python train.py --num_hidden_layers=13 --hidden_size=256 --n_experts=16 --experts_per_token=2 --d_expert=96 --d_shared_expert=128 --hidden_act="geglu" --moe_layers=[0, 1, 2, 3, 4, 5, 6, 7, 8, 9, 10, 11, 12] --router_score="sigmoid" --normalize_top_k=true --routed_scale=1.5 --balance_loss=0.00832 --balance_bias=false --init_std_router=0.0371 --lr_router=0.00119 --vocab_size=8192 --norm="rmsnorm" --norm_eps=1e-06 --tie_word_embeddings=true --optimizer="adamw" --learning_rate=0.00188 --beta1=0.95 --beta2=0.95 --batch_tokens=[131072, 262144] --max_seq_len=1024 --train_tokens=524200000 --max_steps=3100 --dataset="wikipedia_en"
Below are experts of layer 8 (counted from 0) of a mixture-of-experts language model. Rows are named router (the router's row for the expert), gate (a neuron's input weights, with its number), up (a neuron's input weights, with its number) and show model dimensions 128-191. Each number is 500 + 50 x the weight over its row's rms, rounded and kept within 0 to 999. Numbers have three digits each.
After each expert's rows: "gets" lists some tokens that make up at least twice as much of what it gets as of all text. This comes from a sample of Wikipedia text that the model never trained on. Tokens count by the router's weight.

# expert 3
router:566562524520519408464466483519540523573526424531549521408483455541640590565509436429471571498505468494399467531516452529555530474562482517548460574519480514544541521506517539450566582483442504
gate0:430513497474474507475599478481561470558526453418530483446492535554528606560443446436416412443560570443465544524579521500539450510516496495517476484499522369472490469479512545491557489506559386
up0:495644472485493472510486426505527422598470392532535442467538524468539546532485435479506495504517477516463467527449481501470570473468505413536429505543464385543521590547506494428434510535513522
gate1:557494513526440540505486562520496543543518534489529449544526497510505547499468464501558494488492552486528520508503548436511492466465446514453521533548537565602497510513561481493486597544450466
up1:435543669517489492551536507454554480561460643348519484579492493561525449528386464505543525521548492452527521516540594495532502490472562571465463578470529533502521463473521575512518517501505544
gate2:526520562532464418505471479503550494499480515527507495477430488535506542501530462505539435474424419475451443516486554389594503518478403543537475482448549586403479494569406453500420513564561495
up2:497399421433489539524543536564524484346499496377487588407525572473511488560571483531473617500507530520476458655403472477484493483548433413483559490487424469484442605547522477538546518497549521
gate3:499532445507532508489501470418595478563509480549519515467497563470471525523503498482552394504459493414501465475513468460547450471453455509465505533527440485528471511574473482500447461470495485
up3:449375482422523489426514511545430466463515461409485533519550511474454413440439591514497552463572445476552442521403606542420573494583491583551520453435583456552518528584446508461517473482483464
gate4:585484493575502470425492393479509514538533510525435508516614504546596411513461467479516534526417486520547431517457497516487573520543513556484551571477478473449418552559594520530438540596521538
up4:494432462581470387490493479506444537608474502579478394447516522604459557496572511470514520473468493463536458513535446403569452519512482460445505565546492534556575550476499385555550514481441471
gate5:524442489529549510445566504551594485550572563545503508440510562545468497550575546442491540419469445665490483504448458507535403546463635565535492542498521513470438490522487462517468476503488443
up5:460504420355579477489418471461514504488458397476486430453429549517498487559538619503437640470518385525441515541581483545493506511525436489470420454563543520461458542560479524502509495451557479
gate6:539427582621524513483513507529506549537514446532523521559533475497576508423510480471564478446482464429482525525571448510503414468582454557545523389519465415485445477467500434544449528535514430
up6:636542571473503553508506502527478471589485450539514451590426413545565526506529477608550437548494481600460568392514473495515484474551407422513492473465467434426446527570423539539500566577464433
gate7:558466490522422422484569443504453558502513545502494535449412445536516544435547453491456598527517460494502484588531539551522477423545428539511521537528564555461505453516486451589481474560453436
up7:511514521431459485520507466617522490533471532507487543462458392472490564477522496534478570512478498401496540548510458477498533517499442480514406461482545479539573472445499435498458528447462411
gate8:559442535449479428453492423519538609484487441436574517460540455558469507446474551437516508496581515516514517483508478593563555563564518533411474576477569578498519515490480492493504545535410534
up8:586470593487411580463521451487481545570520493450434547456503422598484476471492494491488418476497485525432503331475480534469533514499492570528544502486461533554563473532393443509540614556424450
gate9:551469536503449539498522481464554512526481544409448524565445505507437516585501456510575496480453596521480534511550558444595560518506414469444452461520493504506488445569378491476574459505502493
up9:527624432489523491557502492590557477491555548455571416523497542472538574512536474525475496442564525462510519576508470564492448573530578495415439524535462491470468557345565539515528486588492499
gate10:570438520469527450500560468484503466490460369486479552435543479532556483472528484456517505462482481532602553420549437513489551442520456410468493586454503532569530437424453430504487547447536569
up10:471602475447445442465484442557568461477420547565545538527508424525505498496554526442507429482527542556361534465511531452531549494518561517533489549495451534506560533545488450593453481547441518
gate11:525547466493501514503510457552497531490387472506510513421604470417519501393483586414495473555524536532556502496519392524515592574516585444461422565457477443477497535461549502529538457459447621
up11:456418493453422497494498451554530536538496471444577541455469477582531523533510506442414681491513458390463485507489522504501484419518451530551500535519645610533546465495544433484445507535538466
gate12:549414521598463419493488456398591490530512436404499610470495622577343550509481546532489443576494497534543496531496562536507507585544520480464466523538519521530542468384430472462455444511481434
up12:447546525589460519455424462544533499502465427480468467514593502579506491420566508496462511496398469444484579392460546503472468445531417490469464504499527523487466513439547588529534573576547511
gate13:525389487530572506463506458428494458576498502426476516436601568470456493459456477509459492567527493562412483535616525560494465453442537521512556501536426528464471520528455495568505491474511462
up13:432523421388471471508545494477468438561551391496459522487485550493459438445496530401509407478533533549483412500421454489487466507514430399506544587460594449489527527535543538517478517483481576
gate14:573489471456532515434449509515472526482492498396510463441459532431507531565542474557469463532447567532500516464492543508568524581622540512525474509459572587508578446523458508464542494516434496
up14:667476482505515524424474440403538502517540491409553595425453533441407436564516518524522558486516523463548464494455599477517527574606484520552528539508560531502557501512460462442489533539519376
gate15:550509467450478569428570506459466514559430502511551491415606595518531512603479524407598474515614506512568464630403531513576568497601499436476493480549593509581529541524429461517475469600520484
up15:468560381484508487485392525628474495455441450458446480567434537472470563498540479458503467505440471462489544465495512495510554545387495501532562416519525480557532492524491522436592410449533555
gets: " |", "-", "|", ":", "==", "ed"

# expert 15
router:540470487606574526473409403494538626558526473559568503441489459446568546532438508475513500512512592470466491564568469536504509447535476513504505534452548507581548403621502376531540594574525492
gate0:488543557588533561405470507433504490492465514520487486532442486519500522483468522534619505538476502481597594535423478450521569512559536462424440541437661553581493506533363381493511504512465515
up0:540518490533452454505575539466487480540350534515429475455532542444467545518417539539384383444506488432518456474611495479497506582457583483472496482475506649590483449537519483498380496431490552
gate1:590441478538466508449554496510592635552517556556545477489535467535576483475485477511478559550566533466567532499580543557515356472490501542536431548380558457482612410472410551464452464529513431
up1:441522567525509500526464465568519463449457440459490458472496463479453571441473551465589552578522472628447478529490464514525572397470475456522430428504528466515475544467542495506559507588494470
gate2:488484460479527436464526558475465598520591528558449455440531467521457488424553580480529483540531533557554587435508528556492503513490559591488441512495514546459433455509457562498501464479517602
up2:458512507505454431541468539491514559577461507496433417447562428438519543437514533470453494518562467519548541446566501516499441442399506590529536453489458514584475350452508492446467480458471531
gate3:495589456477530473474459486536502560472462595462550541563493460460513492422484416463429482456438561506481505558496446447516440486539501584474495572468507469480581580505556518552587510465455501
up3:409539594589557556475439573490449476494518468427552455575515641502547571528411559514525504496580527410470494528567576408451490477546474519574483454581541531510415532551474606453480489422431452
gate4:512418574411575412480517471506570516474546551551537558542471483476440481554475598516472569533505480574515482471466566484530472500509611532466535496514550571572619535428481454531555472545496588
up4:583522502437560378522495463460523550417519503608465526477483512483421459372430589481475503453437491536459627448447457469476502518422590525435555493466490536493552554545452542490472465449496497
gate5:482531552508437510496470428448592480488514501401533508526462475510557483428431558523526446522444491487456663438509439538506487545531472502507563541444416450509466460466366497491552525518504631
up5:432488602476468564495491462486511521502547491579477546508481457636449468567510426525431580515458467469463489419451511537526521458515588512519464485511599519482506410486595532587445517512506487
gate6:528411510511465486442544491526500566503567590518483507435483484562495539518487566442555493516572535507531546511488455423427526496510522546500483484461465507541498394390431474520463427508494510
up6:477531439502469479490469535585539503441529537482614486499518496508495572545523443560491584456559464542440469505478602554531378464476505535485549487550515460498486584500534454548545521519478489
gate7:458543505569529426456508497462519590528538497499483480520393490455580484514511534503470554551543492536513549519493648506543428477490614583458393455523529499456560549466536525531528445516486444
up7:509524520508458480490462445502561415539480425476527550484455529525586464503526491542453523541584485511558517494485486500472480492405537584575524466489604482485460436498415533563472506456493501
gate8:501576441511525508489470381515587517521432439527559531421524494472472505499548554418546484493557497626499461573492451455512364473438523482461394564514558534517551479511511608501477490534503497
up8:467495537520491494531454477447617415497508460470474511633467536412535444510546483598520528560506495376588508518577486554489501401474429536520552509480391443472554566478471459612486566511458472
gate9:525543502445546464461464417499555503483505527515555493488593530478468431541523467556430509482426454478583530648520520592536460551461467507500476519616446437497523507484459607553466488469504560
up9:436430409529459496568474497475457550517458452499535443432468490481433495418389424446521533462473472477515494430570515541538521520496473512560450502521433460450388461549403483526482529494505521
gate10:565522462460565478427428505520499502538537503465460475494445497503486519540530458460527564547574511530538566528531602525608474517530552498530515510479557508479554438517485495577472504528401503
up10:558531462451485516485487553412557476551497477509467519575559538468546494510529611491488528443581403468446439481448455543424539477571501455523507554460478491561546589505569528511495517526590557
gate11:465469464525599564410459473479611537606476424442526493563510484485437473433499528493509562474487529599566501529549451400549507501533465580442428504490508444491489445500453544435507552524488461
up11:580566488465565395500463465472442600523575617574511433467496512444547472450481509545580575490506478578494519475477437518530536468528470475439479490554470488577452469539501504474533502509463503
gate12:561522557498464490421446458496601525597525464540521448494477467479516477452515498533580451566553489543542471565458522441525532463601518493504491490368506516408512469530432480562522474495398565
up12:473477514446599453453511450653464558493487490459532517480469473514555585623479561545436569455567476602455535529556551546503468536511594450414538452594475452575512518409552529492575418513454518
gate13:576585457536451487434497417538448530528582492591428477493482555476510469544505515453541551514533522514528372587466469511578503526499558437464488573496415430481471563468497532509547471550464488
up13:490457434519516545554415561468477351514430538471464491600412547492548490476546406531510573475455453442474539468535502490525517431394428515545579423431464426514503465448437518493557571418488494
gate14:520543487476525515507477504495572531610462500532527434474465468459473496503502587505528512458561469562630494555490440461575487421632514445462402568457582503587498559397475471429507472588493522
up14:556460516441432445469456441439501514523494480472425454598474415523398568483488530569468518525475483415487540421557514515535569533586554473462480495490559563486519526554464483399515590530442568
gate15:457537558467523499413417501515596639566501547531494523431499473491568507422479491457452459539589585409519495539465455532559523513425522531457451490463558477594447456554552556476487509529542518
up15:494474440461518516487425481468616581499517594537515532484504474522594386422485384504473491495535521483496503496499499561628480464510523521493542508484533457569600465513505582516517580491482515
gets: ",", " of", "s", ")", "'", " de"

# expert 4
router:559456554463578488456518496489589547564573495521518542502537428524509519489546456484429530437534422507442431554483497554549453431578561582482550695452484542480525447506530412483516546576424538
gate0:544437490423423451442471467476481505592463491504565553566544481521595483447523563474508461463493416466443556529505400500573581435517494518472507439540485569569463470474500515462541548489488518
up0:550462527349479449518560490451532483532482556476525478543493539609488461472488527577531501458539372461538496403463496533525551480511549522481565410536489495510472486561481513474459547436466364
gate1:500532500470514410480517496443529501478592538518484475563552456472502475485476560475522449474482455502391524518591438514489528405546522508519524463568492515476472433473458474562452469558502502
up1:560445470431515489493507468485478524466543575348473559445563424526519551562475576499527448498468443514500473525496466427468410488544526544456475529513548471467581488588490446538442618553527446
gate2:435498522474480547482446476468401463482410597404564555559502447444500512440480480496478549460505537471446527571528470482500482539478553486454457470554510475468480500589510553495515543534524531
up2:486602376483441440518567488430439449497471444510581559461601451561501477439542537473608508478516455548545511524451446502492442526541523500564508500478504548543524515506462517468475563504534429
gate3:514542423484475514504501443491515499520491440536540471536507402514461466520469607509494488432477561544589505539478516521541471476557494465450471516555514490436535494463523497507483501522522554
up3:486591460490477500492426571477498502495444512543503500369440620506450488432413516540494498522471588482530609517449414445541363540490523511517483460451464593563482502506541528461543558507539439
gate4:564541492557502580459505536508518490566491444542500529467485503592490540537557541523514445604478466522559438447558470463471473448552455515569453529434542504433449463497429464459461469508495523
up4:489462516516456548457530531510486485587415456578414591500539525570404504491523522460488439534526530518553506476465560439562508478490568575547430589557561509498432493467522466489390503477548483
gate5:495465562507442548511412492563526509580409474439522566497543505434501471459562489563532584521495550480530498537432551499599518538525535509488467504410486493426470598486559470507575578572534490
up5:469595446545446569475527500423501519394448517510496465437592514513525420440458492464542458548521478523511505501529488467505488476428566491429525518507412496591534503476521502552489485466479449
gate6:546499490485559438436492484569534502603554440524491567497471489599586555546482554487507539516539480507505547577500500557524501517534506451580391589508608540445545451467457489559562486466410566
up6:580526495540450521477524489508460523591432538537554478363495407500511537509458501430550552501497585543473491428504464507575576421385472503442440477512471527521548495483529526458479502499459428
gate7:484484506572541503458463442543545580491465472564423456512383497478549560542476428523522542644537484463434435465644405471566500491518539462525553611434468529472489513432504569551474512553463522
up7:550577484477521473464520503512468484505435496408546476543517565495520583511554434491536519487465506563485572467388531502463449490446492423433466395460514432569581500453397489460579456439439480
gate8:479500506462427485492590509523477567520498465510587426481520518507531512473478538494429494530518603469528421585591522494520429451589559480514434587529498525401442430463540481528565520538467424
up8:514501485519467490498461481515427493462462481447488610510533520410452510585534415464513457523517487485479460435442482561450531494492454451530415461496447463563678529509535530558442540518513586
gate9:511546473484515509468594454590474520517479453438617531582501532480484511518444551581503501533514513524482498567480572557513419534516539524463474581490540577419533557585490488520544406432472423
up9:543529506567442557454385372486473537526513546608476387518438525509503537535538461390406364476553494438516462513511472500464494481474498425497499516512526489522496373445415642568508491521461533
gate10:580495530382510464524547543520471482461460487434581579543479479429561485516527513461571507526491503496550519409291475487479492492602526543561478512554448505448580507496568397518577532554511507
up10:464511491510460490523528502352516446506533418578556551525531509477470514445437502479591533479491508438523520470489511553530535479519544493520456510526565477558529370464508480531431469465532600
gate11:566425532506432357502561509537537493531405491544484500392465493524474512546629486524506449497443535468468502437525518390511565570542546533490528495495484459432575519544489561431579450559447487
up11:477425493558540548482447533496475545483517488555522456511472542557484463557494530572476530519555547487500454473558423409516516457413463546516507422511572585658516487483494408502511500416531553
gate12:520496424539451436462488550492471496569572435507546497477504491572514412587531546558537524486425475504442504533469436545495533420587529523433537503518532559487530514534483489412463533513480517
up12:497511576491523553482460466478461529364467542489545546486534459518516597533353529446520414495486452490585449543537537488504391524497495535515430517476483470530526485426494494553539448576480480
gate13:552531546497518477450539463409559551501453525541681530441532484480538444549508517461471468552517539507497605554527486457534426463549565526540546630444510552490498474386465460540493478582507462
up13:522533567459483497509526554510535482534466486496565493474581493458512475621497558523556511492492571532471494412485465494463460493464536578528503546543505561529449476593397472512540504500453454
gate14:459404509554497504495489526566473505398520398480495491448463381498443481433486474447411560456492525502473547408496444506488534488568485517447544413466499529504455472567508464460529515562464513
up14:451512462501409447497513497555463584547488535466473551459437443548554411523518512388539535495469401461501502460555447429493496537530384542426528455523477476460418493521515518588481575544556511
gate15:494496465480541450489545524541541460595471495488553434423518526562487460544511612581527513514555468502452432532488505521506515517519580498467491558524493481450614566555489607501558521522517463
up15:471512605502520467505480581487547480556549615478478422498510450478469493383637491547464454499481416506461473464522419518515524549503564521497580455476495522487582477464475560461541518371512496
gets: "s", "ation", "es", "6", "ers", " film"

# expert 2
router:549483515463486539414524463520577545517500445452508519461612514432470493560502460457468447515527580558447439503552474560547471381533521546502504576498457554477502482539476474434601522575531486
gate0:556545638442460452473532469517462537532514482487487528395526467487463462492516444567574513501497490560583555504551386475562522518543501413490502574531496413536487507452432494531552468573432454
up0:441451395573460507501481476534413543545488433426578515489390576534499564455420496477453574462462497529545484503465530565507424425474568491482451554526426576431506437506542546472496418504511486
gate1:535497489467478506514544522531494463490520541568566569479505578472465421509490529507399520477542559466467465523471557656545440464467609532402514517441492500479502578485474423510519451415536465
up1:494501529438579525519514536523501515490426557495479603469585597565495421491534513558509451517467533449484483493477531545502457501499539520445518548457491505450593534470465547536447505547497459
gate2:517478518519562535472470546537501548487434553439523559435510547489459533499520526427515542492510541572538546408490518402583449395484536452476472510450557581506556374479494533502456595577519491
up2:519525410529514518493573612388519500531404533465502546514528470467502474418633492438556524439470509522604460472474592445489501424524517502552458489466488486463489489501413411455498477535484547
gate3:562461577505491515531433463568529544493515525441527483494578486476432504495421477521528497517505433549525518577508489497523436503523540549532437599512452442403457546574466491529466532510534489
up3:515472423500568544504473523468582468471445515643565493418462517534452454578459481481578547519535548493576387470540455535469517470453511476532522500479597511485538518516562538493521465532510552
gate4:528510418459521500540446508532523489469634571590396478511541461609554464519395514570558512460484493408504537401469534481484535481448512458495473469486501542475512520477510552545525483485513552
up4:527543566476498475477507538419424468553496530562462459510490502523570509479533471510530575493485504424603445515491511481499539453496512499507530529451579467595520474512513483473448490487427517
gate5:516504487473540516481547483474572570456423472590498457575475475570446489459512550465556461524494498460474458579462454410524506486517498527452522517487479378454554460534439557466603502535488450
up5:466566422493520427460558488530497554488527521485535440544491470464509617547538572474476479459529576552484492504540562528473558446555525555411488508581470501478494449481502537520575434562474517
gate6:494420596413476502494493496534545556488619541474548501482509485473457529490473479528567474500513606567501453462571460466549510495527552518478476608444407475480434481489526504569492463498558500
up6:441518593385591436469408493543591534461444363495581457520422390449480576531540540544501527509575480573474519516475543420534476514565516465421535425550526518480494545499516528450473413514478550
gate7:504558447469459473489541478466469535563444561420568522594483502451476482486457533487436477526457552569502514498463493561552438525554599481466431526569476576539421386471668508482400454521555529
up7:578455480511456377486410394500543463485519499563560589529498458574480554484514521513485527510488462531445499483492564592574602447536452515537519537472449516481485559571531447542503439470453571
gate8:488492639566419461398566460442583536531383519502438489530452529530483510476493478482534481586535469472470561478505454463537473520489449553537516424560516370521516470509495505623467500529473524
up8:408488484417502539517405513570424516526545477488589589433454475470552476429448542557468564526496523475532409572564480587373581445492509492514533532480573481482525412516424453467457442543502497
gate9:590542409560524490486448490536537546526423514527467492458500517424607568519551458461500596499540546474525484507500506498574496463457503496465402481510580555498508493531524480498561491570426606
up9:452437533522522436487516557462486430537541527465491534453461556578455512491395543462441585463532501556429599460507463549429555527568491503572495563571443457489478512488430584534473467464504499
gate10:529479580474497428475465492532509554539511537552496495413547466366481432516560507468523502464509589397556403432406539504488569504464503488476509465495515459491582430431495543430628553519455470
up10:475572412497585454537465551470548563410498460569523440641477474441498493549538463461451451467519480592482425466552486556439503489528569497452502457531425471531469567458474507555526461545495517
gate11:456474599479468465431614505494534513546334551413504540534485478484486492537554618472538529516476541542504540445487494547626485479549451606456436542505600468533444542503502513419517520578451482
up11:486492508487433503498544576552509468474437530437456511461433606535409384375530498540521592474480495590580502518475516548489489439482461459444506471552396510392501523530527530414489556478539473
gate12:456459529490474528514367487444554568529515476485644511498410449471496523529511495562412473504536543535496449489502563455560586576524505449454584523474542486477423455554509410573500460505487496
up12:512557472480577456446663535498556506456490529522480483480548538507516440469535502450492564477561418528476416605505502549386423425455519567494501479554492497512617492458495560500498511591494541
gate13:488529444479504480469470460528526458515478463586529436520478493506502519550459572421526509522476537513507559428529405562578452507533540519453492431459545445484476522478461521487533509517489506
up13:553530406465532441473489492601488471469475469476501472506427421506462465535421579494566467554492538614510546437439531474576491446614556452476456489429555495455478521454462500508566474560524504
gate14:490598515452428453458484506499463523488472530488604524504422434509498490586500477461511495554483491661475536423542540500597430536646493480477415507569482504503476501535494496535576596585464453
up14:492443428518498447461517523560444499473566473543410512455542522567528477480533493460516500456536515520569459538409403547477475438487546503558503458447390459486595419498496516455512553496519519
gate15:533590392589536486480474549495586466538484523570509528509558486559449474431513463454475467530569450577563500494383552403467526459453555462604481508440587580469530505542493481485523499494410551
up15:566442564528478521516597553449494512448500457456514558420557516519526451416563394480530494513532422498550513437495470507397517475473577570537495505475504597487380449524468471453563584487502304
gets: "ing", "ed", " on", " from", " at", "ated"

# expert 12
router:521514452494560458423630383531478646469501493418478536457470527521529567439566525460461511500493425529441480529469472560508446451538476492591450511544496491453429427532543538521614462555525561
gate0:564442516520553481529496386524494571497449642460452434433428406529542535477499396454537474418519508465537452431498454439494542469463519566620509496519466482520406347529516420597500502574493515
up0:450471430492529348496542528484452543486557511484475554467483444482473505526461547533516523481493487546504535520433499514483478658599516477533444509557583494499485522455441561390479543467522570
gate1:572539476555509541461485375441493500526453537516514514513514478460546545489499537450471461553475487528544517509458552535448532489430569529563533437470508482585389543415554482476409469523485469
up1:406486535435516496470471401559513483533510442505625501448413527571461537616524471489496629443519470467456432447603439515498489489492376460533513431517579545559553474550496449497559576590490473
gate2:500541478485554467486426501552565444580534486488486488456490476588523524587563537462522485533497416531470522588492538474446438506507469501482458514516536428454521441401453590469503422485496579
up2:447513475432513524484523515518569514509574504451405523537453475501427543526470526441493532479468442558462490623521518565546454511583463544387562546583477504462428487550511467521485443540533548
gate3:524513474452504481526425550563555457504490548479526532492567490505478472477499522436542508484427436519496486543530466494536437500513512402409568543485488479526537451467568662498443431436475459
up3:555519571521546497494534503519455538543463548545544560519462489550520488494571464492458523410443448483520366445478601564449521438472551517472542463454397546479552531591482508471474543506533583
gate4:541387553487444521460456491540577442514419490443461494548577383472496470466501433358459452496645521612481467466492491487502508607507480512488459476460493482451591439509548516515439484587470426
up4:517465445570442474452478436507470504523590539579486535505376462515591523539535468507437533595486546433558445518535482529531510452458477451521434543476488409512478467493452511468487538562492539
gate5:509551537519470454491532440576499539530521469516439433479481401551480524591546512512476464491523591534394466458535494543513463438523531479520562497488455527507574482560600615466474605476482458
up5:506506539535475366478552468485464563501429478530482575533521422443474528544445525483482559505499500475555598529470530405532578486503494479511452512510484506442504438454530551473598538510473544
gate6:458508476454427529491525442548516460505485440426468527554522560479510441489522545490516472465481412599534495589518574513556483480568560489593501472447529543501543436476500495534448465538432569
up6:555508545551484529488531500520591471542533589520499465557547494468542456533522442485539502447518512551518488474501564550507521560480561524462520576504461435510541597526542449439538621549510462
gate7:519513450436503494449503475559562446547449558533643542464500469460538536569576485333533506494503468582412487516503503480536531558572540573504501574490534493558544443510502498563516500494495492
up7:542565536496434601512528546548525452560586495426487541547506588479572477429453496598559480508463438458517464419463500464474500479498500424543479455511529505489491558582471514543526546495455527
gate8:380474455475480510521486539465579504491520453479663548343584546519460469600432519471566358515496560500452579539578404492565482443490409499503528517480482619523525563398589529579506433515486517
up8:480537559504501574545486536450471428477440536557375625579396616515455500435505460487489500611513445465499484452497498546549468512569474420562424570552560475542394532526455471452487551501491502
gate9:444523463469433552509461500543464566538543461479508526458539461553417477581545491369488529509484492581461486525491593608518496414460526447446564561563535527486503471514580564492397479463486592
up9:529564553545516503501513521401528512464468544505410581405622635483494462511559473527517434455529476503567411554513448489440495549424464473516622443474471531584511535543460461534541656493491431
gate10:497425543520484487430480470447558593487476401476540552512545396583521575493422442436536492530502479554533462454479530427483513424504465508517525476521617518538578376441496518542527487562468592
up10:613618535556527551535500569466484478486481593528472495468589554486540497564551496411535505482550518362532524544512549479482483529455540473535492535453484513460390435526468407532467509460516389
gate11:541535459407520426476553363406451552445506470531580534472476456538495450561505474553551510587414531483520463540485543450520435516547454491477472572459482511380554554386491461558544459480489441
up11:547562548536529544541477529481493458493456586402397501497532640501520511470530429430528525429547485470503462453556350509473570524446458539577564497464518436495547508454454518535487520532480537
gate12:545443482461418471444560522419481584505437514444594518541563515449511456544450475560559417444502477498547458503519561513555486393480496519514546516472458578446596447565484412520486508491457487
up12:586517540466451519497438592454531445532464525501424495487525445515478495461544493501499522550527491469472475479552523563513583516533534446464515470432507530578552505506512489511478499440475571
gate13:608521512470528446485544418471508471515587506600535475567527467473549541570452501468496528492518516585539534381562542528571466486555473529465413543512495519502639433414558488503482370547443585
up13:490418557543533518481446538505513510545487484486483517554485489412583475465551333412459537510567488493504514451472438435488542523449468420534602436455504485518523508511608467516464531468462480
gate14:580462492421542465482569479411489537451496567543502558473422526500478458534525506431466579577511487431494539464545511504550439495593508520511490537500577494473531593438354557465444501534492549
up14:390531573438513533492487496518511531420486466445537432513520523553429511559503543542510488528411489524477552459467525492547388490584522563371516516495542478505476552479392547485459494556528556
gate15:547502468478523518536583415376533554487537552417471568501526561607481500508454521401519525597529533498500552455462521561583546523557420508419530508523596482450467533466502605552416480511545496
up15:536499557464525540520520519504538496408477382489561371501506526519430471703476468469481469395425517502461463471502433508517449542434570434424501499570465474558418486514497484434530519448532493
gets: " and", " to", " in", " was", " as", " for"

# expert 7
router:535560478598503484427445424524511526599500453435530522434499530505585496550454471501483485501544512510453425486527479519506502409580459540554522548463556378571508444531477436492529524541334526
gate0:568439411479463461461472471523437540495538387525576451505546519492529475535445588556514477451534591532534518563433452466539509515456476440489469470546520519539481577489452555423432485541521386
up0:519465353417489495498449519509473478450535469589526538405551420544503443527534477484448535504480534569532518515380664505547487506462490553484487514474518481535518476517537410392567480570546466
gate1:496594411405430519456547452541549433630536412432495526509549485540468509456487532547485515533502462511542623471578565424529478452418476600582487527459593516450473429530492486447495425550504476
up1:441474528557609528520532441523506475519470533497523421619393464434429490503467509464445459455545553489469520479463503528572489526484482534504501478498489531527539556475446465537477460491530494
gate2:482491499559449501465520480451469497495485484426545508404496462448545487538572502491595536487531574463532505454415531477527476569398514536542495531521514555504470546473583436517577532539477456
up2:466573561521504393477521531537423439484562394436497528540474536396489510442419504397462464511485408388465526532525453579472550503564525519441533559378524453515468467575476514442475432484523480
gate3:564515525482504500476547522526511525494562483569475510397470525439341492498569517515596518481493519541474531466504528426558481469384474409496481538522650574505481485499463476448480476490488457
up3:455495530494498500476452515440505471462438523443465503407534462550426462548493485497600474446544488465475445540475463536474567468496506502525559558481464430516439521552518543518527616492498507
gate4:577553482526359543447425482449520475524486532476502511494494376619456480553459538513605499536533536462510506531427403424511480447454465461486458575455500497525562456426536511580501485590347523
up4:501505565481499470543516515497442536512698545545484518510556393539589438520486598536517403505452545498476529526551541552469475434509530483444594488528455456517517481516519482552454500588491460
gate5:484499530514441483482524486478541475468504534572536555616416499534447528538586571574542491455446525525514534501479459567529513440538672568543593536521505385556541538553534458546394471542470497
up5:519586555523397483483563495502506470546515378556519492473441497530499521520523530515496569470477501520492486401453468466589507387482503488487459534487525417542531438531427503408501487474512542
gate6:563483511575517450450460503571532523519496467499494601424593532492469502534517502464475526539550500534513473537547562541542533480552540517467505639534494516501477524445606488521521464451437551
up6:438539515480544565451513598437546472464495539475466501509523507504513483425640410477473533487476439480478498475450503590506476498493527478499514411459544542495415399519481497499491490492567469
gate7:435423450575483635394452483398424542432477459480539540407516537430520505471497559396567450489455530556565499484450526478472510443502503473505554558490455505432563564534529501483497400484491574
up7:630515559422485429545511493545524519585489542583417457540519461515457434484562477583433522635430415450441499469629484593522518474487471472356555466515425564444538472548446480485518578494532562
gate8:573524548476503469502584544460489532497507573508572388483505533541410552581518550453555483480501580537418540491442489467555430560525521519476480508490466505540548423452568523556494463567500509
up8:412519488495513553529462521497504501509441422477477495491375491426440497481507484437429535532564447449463483462595542516501438414527458555482564455461471526454593547426494498508489534515538464
gate9:493621592604468545454449473529558539606410451431608514526528463502441511483506467480513551480424462471563485423534506482621509518530511507518457499474545462510469485443498441504493589539494461
up9:493505502509500478497494468477472523383388483523520370487462536554457511471527467442541499440457518563497525515354552540450475546484548688483458480508529526482569497506280519496508428421462530
gate10:397513585522539664502476509426508487532400547501494499555544473430365502529489484539462473444512436524523518486477494504457484537490552604529544478523532486547441427523411514421547436495479460
up10:447501491578490461483492498488500518566532534530437513591584458482500485469510505497564501599530407518575483467490517475499504565520485620469507496472457474466581520524380548472539468453492567
gate11:594518509420409455418504497479516502552463536496538520527542486521438474475598549506474403579536489542552584499470437455599529539541392428544482587534519523470449541532488489558473511544466464
up11:393476524499546554547545536476554511458534503415528515498513583487506557439517440460463572461472523506453538499534506513456416459443531548563452484544412604515491533535502449429521498505593564
gate12:559491514439513408419546424579521625510502449547497526480475505491562547530560569496404498533462504575427572467576521495542455501502448501513487482499535482473604496522540493573472429561486517
up12:510506504438489526440439442524453443468601500475490470582496514540479532502510360524597502469529473486521426601408509527466479539492493466466571507559473460583449453490425465455582508497446523
gate13:601571387469468481482505502528491546471480586568513480392565530501553516529459556507476437537440529463565496603458490394633465499556488398441394465483579473514470483490556472490452498476416426
up13:535454508428500438493456474545562560564498489560556582554459473484510453488428377461433467501507550544510490457380452494557612455623486439504546525469473456459500622495540504509470520472432612
gate14:511570425486504512452532495501504515510573430519497535547459518436498635517512484495507573419513551496494521424527487523503441461446547374523424494431530506510440476513481514577520420504492506
up14:585419542564472522432501423500467602527575446466546495504452481562556550519388501548534505491583553499499506552517498464543513465502533461519427545482494499573562508461544454517478503595519414
gate15:568517506470535462489537469527544562646429550568483471561427524548464539528504446553470469479463502501525487488510582532515483540561560520535480544500579452490458534457441503499487502537439520
up15:510485551629453530462466503501515467500535471495454462537566536412449560493513515398551468484504541501560524597565511458469516549397514522465508518548499499525452561468571514489507502430407455
gets: " ", "i", " No", " c", " N", " A"